config.yaml
n_experts: 32
experts_per_token: 1
n_kv_head: 1
norm: "layernorm"
norm_place: "pre"
rope_base: 10000.0
qk_norm: false
tie_embeddings: false
parallel_block: true
init_std_o: 0.0
init_std_down: 0.0
warmup_steps: 200
decay_shape: "linear"
dataset: "wikipedia_en"
Below are experts of layer 6 (counted from 0) of a mixture-of-experts language model. Rows are named router (the router's row for the expert), gate (a neuron's input weights, with its number), up (a neuron's input weights, with its number), down (a neuron's output weights, with its number) and show model dimensions 0-95. Each number is 500 + 50 x the weight over its row's rms, rounded and kept within 0 to 999. Numbers have three digits each.
After each expert's rows: "comes after" lists some tokens at least twice as common just before its tokens as in all text; "raises" lists some tokens whose logits its average output raises strongly, later layers aside. This comes from a sample of Wikipedia text that the model never trained on. Tokens count by the router's weight.

# expert 6
router:561521390454462454429525439576524534476524514511486454525442475491515445435560502549535386549507445401570419573524570559593544441499485561517468424532464498482458524445528531554467550472590542548381426523573467594580572514458525476459488460476468528449510500479512512477507567536482549461
gate7:513532511479632461435446542488489526560485440470549520471545421479564517526572426519491455511488463488510453515464470539591553593467421507518545583505493463425394508494521434489414585492496409522517489474488504385490581581501491537518481451520620431447508502496461400552503544501513562569
up7:472504481415536465496460580487473522453465523514566535400495525461511481564521503488490438553485446494525570475453417495490485508473542510663554506529510458515416507461514567538426498461442427490475506565397493482520587522463510439522386532572614537416502537532588505460539604561471540525
down7:484538447516549499545518400454492495525416599579441600497508565452559532491423523480545513539466489471485500566460469447531469437567555515430445451477450506592474524475490473487583485522473503543418383515486508543440531519458504435598560502537528573529447441449610527552552517443511438405
gate8:542582498517514658491507389517514535524465576595495526563480491463529502484552414509386464446502427499528587515472531573517455498538526554496526461497568470534582535489481476533612466524554588579534464423465478438489491502466470495561417537578499475485459450604505517564564475514515479539
up8:482432553453523481385509515506500469598474428504575515581442491468499447621558488584501588557506501513444422479516442527486473532482558485502474397444538513477463548489566550529557496509537466445448540430490605471566479466479413469555417477455463517394514525481561517551508498508387564499
down8:495660540609461461519498476512483442476517552535519465461499532421441544500586565430459488520447510487532577526495399526526502486471454468528498489492547533501509535572547519596420512389477470515597442513470504459535409468524487513441519382415500447493545468483390482524537429433459511528
gate9:522517475476514480639564504542475531521445439570532401382483560528474494385480527396523527549459594595561453487507593436501481538446582503499497445510511447446487513420484383510493523496506418554467453451464554479492567507481521507529458563466542442507518395471491483470526503475550510442
up9:492534566483528501634549549542442519512477447564506420380471576534475454417519524388492491562463560623548465468487575493580511501467542463469558429489547459469466517425473397500513538466536406540398483494492528461519562540509480507528475515492568463575510467506398516478528478491531465431
down9:488501434413463590554470512464454441504446498492476483427461546397434412578455532478484535428470497480382508443461529512528461566570385448569465469523463462482459366452516479476516473473527492456364453451466538441483564556468453454444500445500467542476501447466534493489411452471532502492
comes after: " | ", "; ", ".", ") | ", "–", " "
raises: " |", " (", "\n", ".", " | ", ","

# expert 18
router:588509441446456478419477514534539521409518483543491493485527380547548561402529477499560469447440471457540510544552477529535515482524495556566475408474475530477478569472502536641451509505479575537472510519588501579545606594468563527454405419473522452481440483429496542582496494567517497522
gate6:443516459462436411498416473521503542460437481457428461507480511464430509448515559592523486472531588462523479477601434506480501563538515556550450443437544549465549402558488504506545446461438523538495484504471387459507442498508509439700471552424473537503490494551534527530507544490407496543
up6:563457515572489568528598558522543515593503546527390476435562580457487506451538549500430488465558578548583477532569527466465555514587496566471455494582559453498425500488582604529443463560501478536528467403527503518523551580483423527437542473558524496455531564478496463502477393509511515529
down6:530472528546491394529558382474569404438499511422561463526510496432552462484526453546506450563448536491492510463519478446478426438420436535594541504569503436492487461487528498462583618577536529432518524548511447532535630463538502541520556426471430498416444483502569504533511480539450522466
gate7:508488465489494482433538523502444487388546473549425458572551480502589584463469481491484498453448443446474477466503491419444560480455470464480495484496477507453540527584395515505404530506504481538506553486509456513581494391534618517543372555594479527546561500469415464445464466570585555448
up7:519532432564563544504401447432506501528463485472531470511457522485554517551448441444496507520523470514515450428415478610458436504488535492516532540582408513511477535544517610475522448568505469552527556567510497501505478417445390441375462445472482545500493398490430584530522465417584532447
down7:582508559475552461494395497546520408436597526611498537558471492499427532561499534489489471587479522589547491596477482572525509452575531579527470538486572469527512507516497532577477512444493449488508452563602448455465512515549494516425513501417483464415495577460414511536549403470589492491
gate8:546467443496456485421454448536470484569524441527462571549548493474546450463479524565443379443542481552524490559545590442545526588478471573476470555524477478489541492532463560483520545425453477476547581432506560531539482557569442497468420457418365448488436518561460560490389533533513451505
up8:493459456613468517526484456575519511481561394457456500511434477497594497581503424540478469467538431600477576441532579514551431478449423547498533574570516500508572402489414547425517491505437459483536488515581512458534436468546550543497538477416438427426499497531463471467496491517591563520
down8:522505515527607378457466514519520604515425533461464562522551592557562444492379533531515493444542450495464464530581496432549465453474568565472434479509556498532549524543519516531571516515507489473490500565445579420500470444604491537394546463507473521527470504493409451562550533494558588538
comes after: ", ", " in ", " (", " ", " d", "- "
raises: "\n", "; ", ")", ",", "6", " | "

# expert 24
router:517510512482452475496517451520516605506558538497401455503469499436556509502497410481550477462466431413513476475516443487554610471557453524522477389563490515516473516467458584606474515525573511451520420567574510500609534510511550517447449464543496410405530434464546556562532578593467526549
gate7:494530475499490525394495427489503524455518489499506529631497538565447428531460538588489465509548532443460543442514425509576524470406537556527515521466561528471595499429491504605502456451512534484465579584478469503535555483458494437447485458494302550537490441544415480522456490526493443517
up7:428477512551471502432613412478552396518503508435554551432549488463430454572464515502531536466487474513573587557474510433421539426388427527579587464528489485546437447517458524497514477555485428559531551566558483493534564567515464471523477512471495443479492457435508475498561449540452430399
down7:587559471529563465528387479474450488519466489566516481524519548474554471478443474449494493436494534539490538458485540550444443534473446500484456505430458520579573588431468536592569555444507479582560569530543415506494461593467545507473396589407520454584473556505444489474545420423476509555
gate8:557497528515457430488489392418487483532446484524518521562489493447476441468486503466521468655497553496479494463465385432470594582521568439548526523414414476459538467535465529487502497495530556474498477476428397549429473512522481514462504476454407482584615400461504430489561545522550501511
up8:491426485500430602473389547543474471516597549504475509555431528583395540567453547449495402448466396503430460524576573546474498524479488515522508520557525422481527491435553520478455495474455630499527500460526490461487504491485455521431584554535576511583530452450410456508506478445458486539
down8:485497509506524522494516515531456516477535420488407451506545527512566417450508499487487513543531484510434472667437530517358398507446438485571490516532475474501478511600441470524484540493517556430537522498545405484562515516508445487624411520433483443488495436556490576489604574545464486520
gate9:469451495491436545414488510541477465549437455476488535474467475509525473423544562490589490476485399552467457435495431364487506569525506441605449457547535504443489440488457634486527452500584631535466538497513527469481528497496466468409532537494508490438505594496413508583573549526442489493
up9:434391455487482471403525517522477534432511584560431565447549557485539468437485471492556503403473362464448554473408514496593500574526572517503456507527438474525481530415492562523463495499455549386468502515528484520468476414538485481481578575501531411427482476463520505584482511458454566511
down9:522487474531472479513479528496433468514494516592521454488475508526537561617557539450497412562571556501514471466473489410403530518451501498542443536509504564595511529399560520451485558528402451578543537512549509532427471459517447500483545469558409696514496568513505504498503465473474446569
comes after: "\n", "-", "\n\n", "- C", "- St", "C"
raises: "3", "33", "35", "4", " |  |", "34"

# expert 26
router:580510485481479412471500509510509577409573506487419465546474437490502505386513518505501506569489446408505430613475485538554571523487463561587506416510508596483532477461480499585401501466520525513539493508525472566541580554520557515487432426514511429423497403473536560561595534536436525500
gate51:466595526466477493594590528554515520462532434467517553600437528496508486441461445483496510620563541477551529513467550432460612490432445537510496407494500522499541478390503456499469508486517543563480556500460512519474592374556482476483630511522494510425590508479502456539511564468423469530
up51:477473415476560498410448449406520474516518517522496512445549476530495511604533537512528536412382482521506390543462418569563433502542537492472522608444489434497436501558424596475504533551523466433512447559566434498527453524467524585554455452506463458499410591514554547477524440507512525496
down51:574490473443453491473549532533405526531506487489568497509509504460502530524618495653604508444528531467526556496554459614526493546498458512502487568459528564541454574551494535546512476535614517490488455533610583516489473564468424489458466468462467503489371425488502524462479506462589550564
gate52:527544465487648440465432527522484522529533565480509517413485518417457542431479527486481486552493483474499417581485528551497577484555491580505537476492435378409511472495506474520492425506481438505454504517450486524456497475431555597514416398392495521471610422463411556448467532497473524504
up52:525501487513474471559480585525552486453415527502469485606528495499483442520529455485565536428520559512472485539547436467510511458532475472488537483462437502620517527483460576529562497475510604622514458470605578529510540565541463455478503665576479442424480512608501447555505426540498456505
down52:499566463474468435554550405539474510499448524516500390488554413452487480538522559460468499427430534470581496441568468468546501405526485443483489402401493542609476493449442486457502491419471539513470482475503463510590520549470532503516477554557418509469462491484620536536475354492465473431
gate53:530434460479488552466449433550488509410519499502504433445491503563505456570556543502534520495444609459459452471544373578488551458476488597569542448500520458573513519482485498490547526528578510510486502454530449538395467409488413465556507419420431476639485448574534478521548435476531528512
up53:409587472566468577527585481542495540636459452460485551548396502550467571462575610462550423495557498520475508503497459516397537476546521461515488550442518458534486516520497438531560429573512530436425438561468537496538458408608398514475488451509489439503462474515474524481565486508495487489
down53:475599457504425573539469402545519572598475563418495552515483510480444459507479486550452458526460509481475477596452509579535400502581486518441615462519464426523526578577536497397490579454508499413489473579500555510556492564538484504531491477596400515488527555481442476521476538472502523456
comes after: "\n\n", "\n", " \"", " (", "-", "| "
raises: "o", "and", "ag", "ar", "a", "an"

# expert 3
router:491546426440451457478515473587518608535519478535469443537447495540550539492509525557521436506487529376490450553545514531574538440555459587501406399526496636536466531442520528594493505430559485527488462571618416553541561518438465494432476493485457445464469498451509567512489495535460528535
gate7:459421475494503473520579514559505578539494402508515570560492551555527534490473499463471471539473541484499571616529510544502421444464530540529451501497483562541453443430470549542543545499498483528540454492639481476498644563506461508500502539593438552420601473477426553566560559573519541552
up7:471423456508501515524516499527508565524529435497516561591477553574531583462485526459532483563466568476482567620519558561450399503491467550546420507489506574501473437467470486524540572491454468517492481469615520515477653543532462551518519494599460535412607545495440519477527538547558583508
down7:534543512593462536505430428536461502454463396468520523449530495507469472525522435469418414428581486480545447473471452484489458609477505535398509435486502473527423520534511565464437465447433417489481551484397466472521423486456448398474469569417385534496493586548515489538450453444494489493
gate8:474501573440526487531470471515551515506442555498543432482545432392553532464542508581487457472541606507491494451564475467492540479452512480513472468455490461560408498481590507529415585526535460580507476562530375640493565473562474492468606499559457511448533428537482440570484554550538446530
up8:511590498504483515493468579531553394483524482483435469592462542511437441495523556418475576572505466430512521464539520541386515501528562501497449446537490517556568495526474507586560435454426462426523535489375580452476552537490522466447444417446500550480498422420451551423573438482489516477
down8:512474611471527507513515585538417516358454499489442465537556469533507480524595468527576488515525530476481488474544536474554460561515534481538522526537465571474531604447482532478503587445424434554507505592517559533599588458460427456383521555533446564473466546445529523523413473533467546468
gate9:549556441473538509530446388546434539541452475563536516470558444453514550438481532460464515555413527462506442538550553445459532528516504527415525544522583512581515501378563509596538442467411474579529497398509465439479486548417485547494476575627537547540442537560481539526473513483513463503
up9:412525530536469414494602550463444460449488474497537557530417499480549385516489475636487525516537553503602546487448421482543495538496529555537490484557500516471479537504508485469547579552501447495554615607468520527496485547594608545441421439498499483554555553502533532490482531419529537556
down9:492512432514465495397532529540538490511512431570489491384503528521503463532481513521512556519529455413572472552571469420450456427514467500574480477462373439554422503527436433480608571545586430456490486566459474529543487525435406489544425461531501459544515569474546535545552446566518437550
comes after: "0", "\n", "3", "1", "6", "4"
raises: "2", "12", "1", "3", "10", "16"